{
  "activation": "swiglu",
  "balance_bias": false,
  "router_bias": true,
  "shared_expert_gate": true,
  "norm": "rmsnorm",
  "beta1": 0.95
}
Below are experts of layer 6 (counted from 0) of a mixture-of-experts language model. Rows are named router (the router's row for the expert), gate (a neuron's input weights, with its number), up (a neuron's input weights, with its number) and show model dimensions 120-159. Each number is 500 + 40 x the weight over its row's rms, rounded and kept within 0 to 999. Numbers have three digits each.
Before each expert's rows: a language model's description of what the expert responds to. This comes from a sample of Wikipedia text that the model never trained on.

# expert 33
It responds to: Middle and final word pieces of proper names, acronyms and place names, such as Airbnb, CSSB, IMAX, CGI, -ington, -bury.
router:524541570501428517449598571475491489484440488504513450521449487502489500539530487485549533503472525520516466554570525513
gate0:452467518604432457467565503487460575516519549491535498542520464482491474528517447568598513509477530520484460416572455525
up0:522479482509511484496480496502473488523507515486510537476487493508528563476471410485431458512516509471436441428454548496
gate1:562503493609514522524471456452554519546596502491463544480462423501518538526464453550522445475527456485429495522535512492
up1:533521436536492448484484486460514546516493511460480463544519499497427541480464454513470453498514525525482479521581456458
gate2:546468536560485445499559588451448508501490496434605538530414520484485471540444538503475503550562498556457511555544451499
up2:464544549483477497519499471441479583509516467499514452496507538563528490417492530482553535522466465397602592461544457435
gate3:496423555512457529383557409480494501464483422522510514562483518459497519512527531616480503428504485487521452547479433400
up3:511531492465503466502548450568537550475547532456481587533516556477456539520500539493485548505523456539551515500496493439
gate4:487396431556447493467512474472477500437511488479543522487489482429450533464510482480560459466473530554576481500474533559
up4:490472467434533572463490459594549477446508461411515548466503410538478534500528531496483472479485441517431500486510497511
gate5:537514502567462475548482520514473547505503508548481509558588505463511501463521527497514502479496501435447544423526454528
up5:552512559494487517578510532527476520492527555475488547456441505554505497523524447455509591500476527521475477485561425474
gate6:502499519484499520493515564507444576499492539408536484559479539509474427500561533496430568506440536488534439454573521482
up6:471475528457543483465539547472521428510543469499491538491523457513504490504525469556527503560515549428484505556542464445
gate7:613454552595488416561478487503514543540548564470505466463446492516524509508448493506523418484504556513489524449495530546
up7:468479458534482521494502534538495502524362477523542485540416449478457538506462490529491478471538513505468534497511497417
gate8:473445464457460501524557466486492499535437497465524487516413505603528495587595568512491490517449502520513447510494548518
up8:529526526500557504490509502462476490522560497524492526453585531459524434434475399498514499490524446455473602542501494464
gate9:482446468484427506497497543475430535505537463517464499533531481499513430468536466516563477547548462470526521512472474491
up9:545502444526482554486449483556540495461501466488488536514469596502435582566491496489477458416507458522463472473423568485
gate10:456536464526576468489477471526491504460472511527495560508455519479467517440476425485432536476524463499506518485513528475
up10:480553523517499492440527523494543559467460463501535509525468418378483561424500507474457568453497446592510509560516505545
gate11:444445488469517525502451503481494516492542494411544512507539451505508522525496482560555455453454478505458542446514506493
up11:462527527402471448526521488501516455569530471429551490520502506415496557528498505509543510531475502546513524553548498489
gate12:488384445495484564508569509498490500460470456473493541498474418496512502484453534507425465436554488446476504492461489462
up12:514501510467495527550486523486544442504421479520531492501512443499488476425434483538435463535521585525448534464545501488
gate13:485470470508421518523461538478498522506470501444472455487485515479536472512578491464466509487472472532470451475543459406
up13:558543427475462467550480568619512523526513585502465536534511534531460542532500495533521467477445535523484468455510460506
gate14:501512465497468502503467548520547523553415489566526560449452511555509550511473512472562514539483539470553451444491514496
up14:539521507525463472584528529425512484513572476473467512519533517570558512473496442488487479504462594509508449414501518502
gate15:534461424518512461478487453538453522490522500515468467484485461517530498536478500594536466552491533594525505529558534517
up15:440478468446414573446561478462485537538479445587454395501472530464524460505481539494453441451474466504612576544483502477
gate16:511509512483521479506453501405445447496453492444512495452546383503441508480511509530465446521463534525503482483535528488
up16:523486591522508498483507532398512506492554459499477564473477596540487480474476526463438468493490461477456557464500533513
gate17:484543477541494479553508471581466430513537478560475504505487524531487497553518505576508492475431473558420471460538492525
up17:477524579523526449442518512525430471427529486446546507524540506569471497507475502490517531506450557490492522461469468494
gate18:568479543562525488520531439475438514482502480456515478478516470433522499398497513473503504541536512550511519426491548509
up18:559524479506513528584522570448447485473471468448551423489540431482485490478527565468426585572480485467522585442497522493
gate19:543455574467441503453499464507511546505443481530518459587494524524533527380547458514417515527522505512524540530492481571
up19:520527491524465503492456467488535529487438491494467478486483578503568562517486480533498505456537520535501538518465526493
gate20:435537532563493479420514478517475510510595509414534559493496540499533512509517498509556435543507482563467443540493486492
up20:430502515433473497482511527450502501548465436570402493475426540539530445507396483462512448470462465399451427461547529503
gate21:469480458487424472522537525529484461558470487547455504549496575465494474467442456478502450549512503424526487487495517454
up21:451503489485471479379508517477516457491491506473545433488562481446534473495477451501467477512543577447496457568553458518
gate22:618490423554441470528466546511477495480515612521425479537516564495509467526507564501554572580453498501460498479535486510
up22:484442421513548525506460534563448533472502544535473484441573469557445470471535445514492476405434420438532471484481478514
gate23:526485520544510441465538467489526522545470439510426494454501466479450446531488565503529479539445522473478504526563480437
up23:521555524518469414510441450530553507494584451494436561554468488485540460561455496501585533521412529551476449413512505476
gate24:569540548495467481515504543507495478527527465420510490501488524541489407552556539465496501574495529534496508530493456433
up24:517497489524478493517500475501529563467515463564446501443509472540457532490473566509534514494539549430406500493440445446
gate25:525446548454529549533517519403481553560490453482488540486486543458379532457499498422534527548505472498533553497465439495
up25:528513432472462446448543598505497526491506533439433534476458488458543478487496469522501463489436448535496440473456511501
gate26:539509552496472500452553517558441503452488494581597466557478499538531501539502470501432521522570516508465462520497482505
up26:476519486490468543457602499494426532463503509546503504575433438505515502491522517450446525551543575531415501470487494620
gate27:552462499547556517489518514451455524521534424468534454435572486468511470541506455557456466540495492474546483480533492459
up27:501492457477552522453467502530570500483498478492441464481494495434501456532401479557434534478514465529518447522469577433
gate28:442507474552473575520479486534440512485534482391522497554552476579518450499443528527492513481476525443523532496578497472
up28:437453544507416513540556500512565495481513495551495513482466472509579449504501459529554507519548594514515459533497506538
gate29:497535527465505485467486529537539484472512494459550472462395495501507500583540536566514470488478536543560458504522485432
up29:568523485470507588504457497487434453515555476420560521458515521470567450514510529529493504452475473537480414428497507504
gate30:524499498533471500475517525407501496507429512525467504539546547424498504535509499501450492597524509478426457451489440455
up30:462464470552536504505562465605563444505521438534499443576497490539418567461540504374463501419488557515474508440511498555
gate31:446485505529516508529532529486496498540534450533501483504451534438409537517443451433482561531518528477465491521513442474
up31:586513528517437518530490468460490485501513535544540478536460534551582465493541502516509512452549532542444515501463506482
gate32:433537504494487533483482467517463494483463537460424482580468524487467495509481426521502567535553509530456483442484472574
up32:534513480476521460517535522590510504495485501527506495513529508484479475568480414510454533543518499508505519579535511435
gate33:433482468532481430568565480501497538527524488465460519505510495597561483486552455517528413498504543529560529523491433448
up33:434471441548466529532540555474583592547486528462479452469563531472523518507555462512506501506595519505498470474485426554
gate34:436515527519472479520530500476509452560569493513416542501532524464498437586517516558465497508501508439484504472565423581
up34:408494486462401496469528520557520542568522527569466462512523430410541547481499546487558541495465445474489449514561418506
gate35:486445500509536529536560513560515425531451472437507566515560456493458427521502506535512505585507507509486506521515497554
up35:527520498510523556463553486622555503502451454467478561471516488491533472530440554487508446493482546537530475512496564519
gate36:539449558543458468546494603499469535556478550497479405535488554452435519481531441535554573521532529477492499489540498511
up36:502506509464475545512537532531480480571604491439428552533575533479432488507489509507445537453441525498584499513517485545
gate37:441517521536534489511541504519466526525476540418501520584554518526452514543440507549466497579454494518484438433522524440
up37:457507545526515490427471459475497495451581497626452567481463573514482465509435476506447460456592493442557527548475481481
gate38:490463421513512462423552527490512473351482454500615475526453462493509535519486507522507461519503496478463465492509489397
up38:540506503497463535471532503583533501522506517432460492533461503444497461505529550504569558533513508471478510578479543383
gate39:514479509582500484489547545455508564509497477491486424460440520525421446397561474521522538518519483483448480515532462484
up39:474502490470492479503490496408526478495479525568487449496505524506469471487562508479464519494511525440514455575539485545
gate40:525475439456481502470525484513493585496470460426477503516448489528379421519538556537567526450443531467515537539449466460
up40:450455409440539520492502528498456559500470477483431459461494456502441544454543555498454461449408539495555497487545479542
gate41:534551552540474460542503486567538470500462520524412476560549439480466510532429479605515475527505544492508493535465514455
up41:476481580516491445530583517542535492482514572553555541485475396449480579512505510453470466514514533441498524489499539508
gate42:440551549484534526505518526523556428420508501445535434544402418517400535463517530468611475496510482506466486450508447537
up42:527524493487495418600540523455515506504436524430459452474448527543487422540502557510482549551496548552473517531489535480
gate43:516532549461564515514505525456533489455495409500521520540436451446457513538462533554539528452486507536578507532520520463
up43:517480500504408477507463454499549533480549489475441496395438501468523539496448547543516489466495489548441506530436453454
gate44:530502580529483507455487540487502448540528479471431567522542528495435519557501525567459493465476472589432502505487537464
up44:502540436507456547574467497508513580492530477529527496523467500538530507505469560522477483518507523422470435442528530435
gate45:545459527530515535461579536479512523498564486479515507510534515470574465512515571459469506583496469500552500472493538514
up45:454494461459546464594506478521516489524522474561576542612512498557496495478457551449470544560485527587495501572507465467
gate46:454430427458504476456537496467469558502426462482555495506480487445546565547457535510537490434453533500460490537488460518
up46:425534498478506594483447419428511490487517493555462501492483497477497552469500489517580537514536552518543491506497385542
gate47:435458515517552487523488510487421432500441432499487470506465440470473481486505496466430516473574450546513484489519526461
up47:514501530470493491527449474496471505553511483464491551481559556442477499381548515528466489587425514527526509472383479440

# expert 26
It responds to: Abstract or technical nouns and their suffixes in explanatory text, such as growth, population, -ity, -ization, energy.
router:495562521494491530445429471550454515556497474532466507440474485545501533524425470591517480490508506485458452418560484540
gate0:499508583493481456514492486520480547531459526499536510583518479486521492500546556538533441553463452491459482547479485457
up0:530433400542508486500495502473471548492509556545509514481546540492531476487474481540534534512544517530500471478447528454
gate1:460549513587533500452480434559518433521482554480579513489492494506487433533508459496537458510492484468489457549554543550
up1:508605553520517506485444509495519555536454486451444505536462496467545529513459458566518428539447503514549501546517496466
gate2:527506466550524518506530444561528503562513453466498479485497566482461497461480479479511475499507507493531466485553510413
up2:518502520543512520491498517524506471557436445576463458483415484534503517498511538551479546545526584495508526494512476531
gate3:545474545505555565479440549517475464468557528492435537428491451473467481511501483516468469492473482518535423532486454505
up3:470503563431474548471510442485425473565516456551459490500467481555539459568498571493475522607414511401566466461591476472
gate4:476472549515547508519537551471476566501530464538512516553502507499479487510493592481457511478525488499498546550505427472
up4:491450497493523465567513459488461484455540490528497526506446466509476489528467479475522506572503471563459469452494459419
gate5:633512590535426507507468458556506530547475497455477551504503456496512478485488505444470500577479539575443409492454468481
up5:473520522547502457542500403511488510578480522481463477478477462489457540453556438526512400549501445523517514390497505481
gate6:548543537554509558538477483573511479486472490513458516502486488497486489559544547527455524556485504507450485463442516505
up6:439513490503407521575522533533470549496503487504531587567543558501555472468517489549525531578583563557572547521510432426
gate7:428510546548516473504489453507457486568504511502462534554521502478508476567525571501546488495464492452625479452510526559
up7:524479490518435472501528471491580548470591446554511503495582506516471468476470447487478506463518522502440536491561433476
gate8:503499575512510617492530529496436434559485456429530429508468525526496509486578548487510552516512551429511488512526533450
up8:529545537522469540461489496491517460453446499520461456461492475476456485448566490623524473509545548505447536470500585505
gate9:503466535471570526522528514504583484552470534509546464541534449448555566473479507448515568601498545468445494535532476506
up9:506478541590537526541507461494444520471520520451474519565502464531431457515474495496547510532425472600467431494505393501
gate10:537507517476540469448465383561543522430513485560453417547576497502461495490523431490507455557499555503390447535514563523
up10:500458544486588572545556519474500435523524540441609516467505499457492580474489502513478480537523499547457458481512469505
gate11:508532462509434527483477437503515558505502423448576434461484512557477483529557504511510521520516464404539481578487584477
up11:503494606543454493513509543518511504449534479547467489460494471509399425504497502463489523531511476454452564444479486492
gate12:514560523581495464513502489462501518555472544500479419536476534455455537465458536507441539497495437519466504525460521575
up12:514530517557475494551498506472557499542428523535506482557515520524493521477463468428433482509494491493523433477483516546
gate13:498530492500472545485492460385417520542536515508528584525513511495557481482528442548527510500557446480407518491476478541
up13:540470416443555439602552510419459505558572535470543555513490469477515438538546519513487544550496494505490486478480523475
gate14:524512540474453431538472492501490504496457513500508506539435479535498539431549575551532539527460522427477465512517513540
up14:492455569453507572558522513442448445515532562498614534521519497417491448521476502382478493535533509507544497537430568471
gate15:439527508469532471525483569577545539532434457451550577463503521473571585472456477554513485477482492467612489494486516533
up15:485483475515465472461543495520482501522528513474568464493467473542516531502464494450444470478471493467498477422528466458
gate16:440561504537455527456486482590533492525493529532535549518469495444501448501465519548454506498491487527451492554498456526
up16:556462431492521526461471471492505478529530460537573535477470502523561489495503536469476466494531581523480423455521523498
gate17:567455481458467497541484505543489494478411538519508498605440493517474506514508563553460515561417447513512503555497507456
up17:476519568483538537497545417502508468507467420472533577542522507418500465449507499460498560416530530445484486501407533464
gate18:484464504495510441544484445466532536490472545524473581514501465534424534486434577482507512505559532546469435505461502540
up18:494489492521550503499518497505454525514625499454549487521481545441459487482514438452547467595474509543525464435540503479
gate19:507535599479434516567484563503492549493488407499510538512469556521416561533490526451540450547515462524490514482467508423
up19:524460441480568565479446487483499472501469520488432380494458565486538497490494484500443503475502467489433475506498481485
gate20:463462526539472502514511598454476516503455509523531512455519534492485465514501510500549484526480548412449521477498469505
up20:462463450567505470500454474526490421495435567465488504532430452551544492516554492515495525558442524498490536567510496501
gate21:519542494510507538492538520555529434470430494518520489537472524462556493491515523484510537460503546561475465467461502502
up21:496462457524555400491489444484461435512495472513488519583487554497480461484435480516480556500423519540476499517503534505
gate22:551534540489482506531506459505493436492493462405522477496492527409551527530452450517527467492568520426456476465457548453
up22:490498514433521504544499614491491505468451506490496473518472497497471508510483487489565520460524504560507493542576505557
gate23:548473530484562514473505495554475448526448529525486526550471522465547463547523512484398536509616517478440485480443501558
up23:472542442494456470504517515478498486502548402449512446454557515487452514581468584496487475513468445500554469482483523471
gate24:547562464452445530397487463564512494532502498510448493525493445547568522475433436521476431523501507504490448465505460562
up24:512528444496479465486493512517512415486584490514472456532505439545436470472501453502527438580591575510524394481494492560
gate25:446466479474532635486565485478399491490558542484492537479562529521542497504483471449458508468530412510499447416509483513
up25:528517534458483584562491462519453509500560519478524525436558520473540488485450511495430506449528528529569483439523489527
gate26:542465531526531533476451502519543518486479503488419467455485527572480502501459466445457435482506548507565442433500545516
up26:526511463482479530517483526471506530547492458468509528416570531490477484544521503557520502453459586421434532540514513453
gate27:484469437481522518603575458459460483434467538451535469485493525546561528489447529539561560523482508474465480509521511510
up27:539505521502562532473492413484531526531490546530470567582467505514480479490576462416501501497500534525582526561454481529
gate28:531520502500537556467518618552535517438486462470545552501474559508463449498443506520516532456485549475428524474578478462
up28:483505475552475474528579486456589557485486489513512483521501518516548573533505534494521461456503511447556505504474497461
gate29:446440524553594499510525531475537495517495540525512510515464496518486528506520502495584464484494459422476446443511472537
up29:526444540524476457550528489489451514505540446449510560499542500447468488545491458480493503490442457490538516523485470449
gate30:435522481496519599532488576514476475467435548520510452522451459425580439458512504460445547527625515407471425470517604528
up30:454557492553509518512438580519473471499470507526560540447482417533492519461418470451490510481485459458508412477584592521
gate31:493469498443523536504503496491534467510493552440459393510459541509562481468505562494456506569518509453476532532535413520
up31:480512458446466492497428425527493534492554527485504456429504550546457529506430499449475508480496495485495511484521479492
gate32:474545496525612465469479455554513615465500510517471428529541452502502556519392519546557520554457470593590542495520529579
up32:499469488544503443478541535437475492447531543531479578482491453464429570555505528461515491504555469501538539510480515533
gate33:502515535459583418521571540554520570521541475459464525461512519491445528432492543540565530459484432531449558511465476463
up33:481520510461577497487536525538480519520513489491430494513498538425432532505487475537504511504487435528473532497499473467
gate34:479515449467509543473466506538504490568515508544513502450483425476513477493487512472496485551508491472458429509525442511
up34:519526492450511511561539510438431440475487483450461470520527468458471529510472491496462510615509502481530523502481455468
gate35:492482517513463571453452453496490512575529444482414499497482494500453505482505450550463512535520590527392432471512533583
up35:547516468496484453513518489490451490499502489491541504523519475416500454557464469549503509506509446528512577524472428411
gate36:555551537471468515464478476467448547516483501485527521444586561502530472552467437478470528484592498379515501493464525479
up36:510504391517496568434448458487508462558502535463520390516437476512491536438441538595513524450504460568543592468495504510
gate37:571521601491475618461551552503520488506518525535552540492498520476559530462533475497530471399490521508421528534527465498
up37:495523528534565439484521482548435539495588446428555570527559478547490556528526524463511473504433604486481499465508482537
gate38:427543507530519441559546524538444492478549496421517588534503561522489456511548477498550484485569549375533463490486560517
up38:586470497546552453560479592541557481492524549570519437536558495524450516521578553487452508515524515457545569528548439537
gate39:543498534475493498461469413549483526603610436586444536482469534520491437552491518483489524487516560518454480464577500508
up39:507524440480534485547483476533495503484510524519456507466484529493500493464485502531507501552498541540531495460506520386
gate40:468518569553424410487433484569534504455466497571513559435444502548426538471507528533513541491557521410433515493457474474
up40:524553533555474511545524483541472510543482487530476566544537458462517442487479491528487504480506508530484509486496504515
gate41:567470466515584454453511440487539517495516482473592555473510503604523529506530510499469499525527589544457530502488482523
up41:423560461508465480522493557511522541547498488532459480505458543478527404423470521598520570505513447495514483464514470463
gate42:544556525442479526536488441515542485557514542504547416444503471569467502463449467460465485456495534499417474468476533528
up42:551462505416478535517544533531551495423489430492522504451526445532525534559507513493491422495523483510412519568474520491
gate43:496498481446606467427512529481465507552540561545469513537497465507477526520488574486481452510497498478470484501578522538
up43:489471548539495547574504469546488505506532458501525503524537551442511452494485430531481515478498456578507456502481502460
gate44:500455460462483583464494594466502510478496473545474497509434474513478473497527477461502533484544504481515564506498493445
up44:553530485542515538461480575460492505524477467519494372559516532455532513522478485508459544511557555503444494489459499474
gate45:547507525546484460511548494539504514488553458470538513590540509487538501468517505505479408495514595536467439512531480449
up45:480391508493535483483453497494476518458496587517501530502459440558542495442467475554519535504476547463451541466486573527
gate46:535480573523562478459504504513436504505520422457491546484478459525427524498420507505490480488517513402486465459512475446
up46:538415486468489521501513396459528520509443626499535491541474490556504540465576573463459580477462435506470492522445541449
gate47:514467559486436544603506409445461576600450465454525506486488485485483465437582531479471476472486467468464416536506497488
up47:462563445487425509436463496513549542564476497545447434468486454498450525542473635476460429477479519469546467437607484581

# expert 45
It responds to: Single letters and short pieces inside foreign personal and place names in lists and tables, such as Rogov, Drozdov, Gosnat, Scholten.
router:499529510536488557465493445512418481500527544515506435521595510476447506444516492552527525529471458482483535456561462462
gate0:548426516505436559403491521471477541549590443526436489509557546538437528470497536511488464494480511481489449560528429496
up0:497544547469508495595442470443541516525482477516454415526544522448467481514556518523468508531440482539459485440537530534
gate1:537578561488500506562461502489520532557526496480450457494520436472517435416540522490487476526526477520468451412499469521
up1:515454548502403450511499553473490489515437509525458457520437525522462498498455530476484529553552543440497551492493431470
gate2:497521575503562500452550539423499449498544509512515507500479610502426508466537442562486530472514581487483533526536412542
up2:526522484470499462599412515504514427532521549524488470529508479508447531576501469516506493476382556550512473518529580466
gate3:519487505429536528482493567469434526480499473475496488537549455451457470450433500446469450529490511456542444502565477538
up3:471455529499497546528452528563498516529508448486535488483458527453505484544528417447552486476446517501528489579393511452
gate4:474514487525560538451474463539520461545519481445508520580495480514455492475499500459547479360500475463532498482445496497
up4:464480542533487482588441514526490463512495570533477483511477537499527491435500488461433535473554565492455458431487462482
gate5:461477480542490508570495492534577514458461506487524512551475473562482464551429544479442520442521503548506507436513546528
up5:461486524480502551501514479481476482521498440544465486444510476514497525526485456493462596529447521464508514552441447549
gate6:452487487499536465413484442593468520425556522499515519473579472516503493460546483581460461482560506500544509470562581509
up6:507523511455460488537540445491522539553481542503501535531479495456513523435525448452518458471505435521464512564464524444
gate7:499546523446481522481537456482482580522482418462461535533466454511515494435462451441583474488506532471517440574493506509
up7:490537468468546512472411450543611466548498504507481528447573494446468531554510527481477457524507545518488474480483474555
gate8:501357473577535524507503509480463458527482458564476510566449402508445545504499528582547489492453453446538574485534530489
up8:510535523508470454521528546552507484523469495478483457517484517513518488539541460506524496519555546567523572510445492489
gate9:526441487523443501425553549510502479549508482485434486468501520445443443454522533523539476420526455520534467545479448499
up9:502427490498521428475519509507532499482581470493519538465536513535548530469562425449514473549518533480510429552514482447
gate10:507560512540483531489503461603494459536487571498486505471440449573444539476508490550469463543536563435494464428526491556
up10:545474525488569458519557539471466538421567497463444507457559565415578502497444529533502569499488522516438573467519462444
gate11:567520570523513511485516396458498472448486527529473529505543516536523449433463483501488485473497524513474513527419496478
up11:518520502584404519522540515511508482515475525608508562487477504517472424505438507549464493596506552541473478507537588451
gate12:516491516409565510485546456488458471572528470500534536439502527508483496468528557515495495495445488549507439486491451503
up12:556545498428502522445508450519532465475538445523549530440484517535448569548525511473535572546449518507485440510460522464
gate13:476509485513497470501495490512445450559488525552497500469534529543555433437502493468542445534499533459494431493510515544
up13:503545566510495372427549519481499476529457510616511458452498578484467421485467570412502471483517542465516474475560506576
gate14:522468464479512537514558510481445524480535508565511532454445478514494427449535468500555457532460475538435498440481435479
up14:379503475513497507484571426524445547461422483504521512472515456532474490567549498447518523449476465519563553464552487526
gate15:455493485559469565543467525518452452563540522563515450501493443455444548504466504568508534497590418407516575386537419522
up15:482537508435523499548499467496537492490498557419515638433491519526575479461516489489574440508420496537522452541462505528
gate16:463456474507528482571517458594473501538470555496580528573468478575532464543525576464494462495489469509504568450484461506
up16:462524625530547451554523494526570486531520544455518494569527411448530484430581511498538542526497540557486535496501519496
gate17:463555592498516491468496509475579434446471499506458538521529493491465510533445495494574459512568473479473466437492514532
up17:504538458423490540536557541492556513474488492546518516477453463491433564519532513538459563551467515437519493522522488519
gate18:463554535493530454524435492500423529481465528479463473537516535426507493513484475535550530521555479472511516411417489527
up18:522440534534551464452442478486474614474494464492520481528531535480523470500574514504471477475531413553517533484508506467
gate19:541475508451488555551532557535519533537537462502521592536519396445479468483495472550466478505502511566402484524446521545
up19:494485532504509447514521550490504467479484440457474510501476497428522449466534476547477463457526455443429573487440516533
gate20:523534515518495528518538545417494494559559502487533450473531606472426440493494480511527466499486480535438444492447496511
up20:466463478382468531520507458521476500478516510524465569538492481503514485601547460507466544496454433595524414539526498469
gate21:525453471541516521505544458572496496558511498538571448579538523524448565491509473563529465503476513483533522427590471485
up21:526442461559535488467492510445515517533589509575536523482490430502502512489549449511527538543500529442495540493561507443
gate22:487460543495425529478571475522424524541551508533550544524485483488547480482556477502586477513453480552450488462571507534
up22:437464393558550436491458496508551390453571548489472482503524535465571496533473467532486546540521468509418502539505482534
gate23:459474551522510508580478486452527451474494489497445467536463485582549513471506573535533500490483512527482406460481501535
up23:561512542546556538516452510480522467529491479499475496482474459439421504495463578461435497479560588620440457440475498468
gate24:557503489481448543528419472478458529494487543590493470512485500520569487531442519508518502552545435441479507478580489478
up24:477473486462555566419471477483423497510537498514468462466504515584494524532511484557563515529482604516476494494437460501
gate25:516510536544503532568448558449399500483525570516562448484517496546451496469533567543475422483452493395512518463548503439
up25:508455515514473571485450499455436509463481528505524470456564492509477492429550504625519424432529465468504495558485456416
gate26:546473483492471558422458449532491435456478529521514547480539419475520483518528563513423487473590494548504505436501494560
up26:527474448443537565529496428503503502462476594516436544561526480494505520549527429497539489476460483495519460443468472497
gate27:554526552441421590498469514418530503581519460443475480525531547480471534492501484549496513525523479554515463575540485510
up27:441489504555427485517471429506456524500494540475522479574552542503472523549489534497537456533587433448572545524465496498
gate28:578457554516468514529492542533475511508496472489514526444528522423513562422503531540473503526483545498460489519547440586
up28:512504480482456532565495538526450535512498547518513478513521452477526532473545535523532536566512503509453515526493498493
gate29:536489518499470456523500475431478586549585574487533473490515575495484522448475458561548478559577555488525502459457487479
up29:506550497482564507477588476463497504492458516534565502476492519477470556560470483511502537491486463478477501514527521514
gate30:514523426534573477509472567536469502456465527453532479484457505519505457480472443468473572533462484477489487488494521435
up30:491513438537552514488594530475498470416529461401474549512403510497471572500546510414487487463547530486597523499461535502
gate31:430566495456466601493457498523448519466475462493411449473532547432489482468500443507561414516481517569475377570463476463
up31:491581478518437519491514494510469447472546569543468511506506514431463470433495449435473536524457449518439465518440502434
gate32:490501486495460479588564470468567435439541507517441567543533550468434503500540503463510533480523512477513457504503504527
up32:556550541415447492524510569549517501524560543486448530497560482446546481478511431495543549506457541484498465546473470469
gate33:563584511513524549490481463514428462457562432586520454511472460498534539492470564495496523552547475527450508434591431492
up33:469524471490550526518509460465497523479514489524488574517505524469533471554486493431535438479530540473444515464489545565
gate34:571530521465480537551475502517463399499548423493528483516484439579484476498504564502417514519460499442498496503488526500
up34:481513501534560460533550452558545496480573450429511526532531478538530468455433534481491500510461429405576581513523576511
gate35:493517518501548542517548508449391539507537512471556526568498524464512464435545494457444541537487483486460497460407452492
up35:409441566504515496496530435477454512503505501516549511514563491495479479478439425511605524477457483500528510527548568485
gate36:533493503572489503469479488463516555470505444506479470454536543448479494509459514477589513502499567522469506502491491485
up36:458490554480503410446511457489535491481422489513499531531514509501520441500516521539474463608513508525509500500537492489
gate37:489501543494475514510506433582477476507480462538513535486502514497469485481430563503524481527526460529474545475566513486
up37:485427478477525511507494529499548534548465523485475465554473471509521497502506507539500470459518457544513485546458526534
gate38:441464463481481511502444545493545497433549465428554524452479521489471470577489512496469476537467501530490481495460460502
up38:565525466520537511503524499360505523426511540530469477505461476466502499503510467582519507515514456503471510469458509507
gate39:508460499522421503563544451563487510520510555505459515558503525480540431469523545555474516528526541550548546459457456425
up39:501450475535536504582446528440494527493528488489475513543526471500493539622472462535502452477515486577508469503544528549
gate40:516398491488470491465447434541501501485448504451449469611484424445576480448513523511518468614500447563443507542483470439
up40:384524546441521501544420474548505461465513490510464490443491482485534508493499490541473499515519481489460523541466500436
gate41:471433485478476463514510522552527534474442481516524453525534448564467482441494584496464478525449521475493499485488491526
up41:506510488509506474492463487439553479429553508479533509473585524510546485419509459475517457561478534475528516472509491535
gate42:429416526532483535448487457451436472541450435567527490500467448534504499510502476545532484404527493496463499487504549487
up42:506451545499561442501502546500530543492426606491463463621532494465548468430493474479419471573537474590405546478510475501
gate43:506526507484506532556516494445474532487507394558458453457551483481520452461511539508483468584535490567423520487555453469
up43:567518498458522551546499561409457509520477462454488537433496422495528563491473455496528489441531500507491532509521489531
gate44:528502482537500549414523429473466525523535465538473448560549538482464471504441499484439447550505483503523512502519472499
up44:559527418462510410524529537493549454566474492542531486432446513527545497465506488461498455504564514526476492456507639517
gate45:485490513550580495468503452503549505531465516424525492438572520483493477503472513543499496490486521482512587451517568517
up45:554559442543510583428547506432539489438540530536496514492545551481501521512545450544492492481469510480485464513551532531
gate46:526517495530473486496539506546418448489598469451505524502492524531504598451466484540554471600498518509552613507472500476
up46:564540509519435558517498542485503540537520527494593490488474479494519505459476521441517510472462533500486502579551521459
gate47:507473481538542501554504440495469425516514504537507505455540525471381478501487506560411474487545434496499506548531528497
up47:499512540473451533465506515490477589484438453501507473508501408572518512511494508524557482473455501478587455515474468522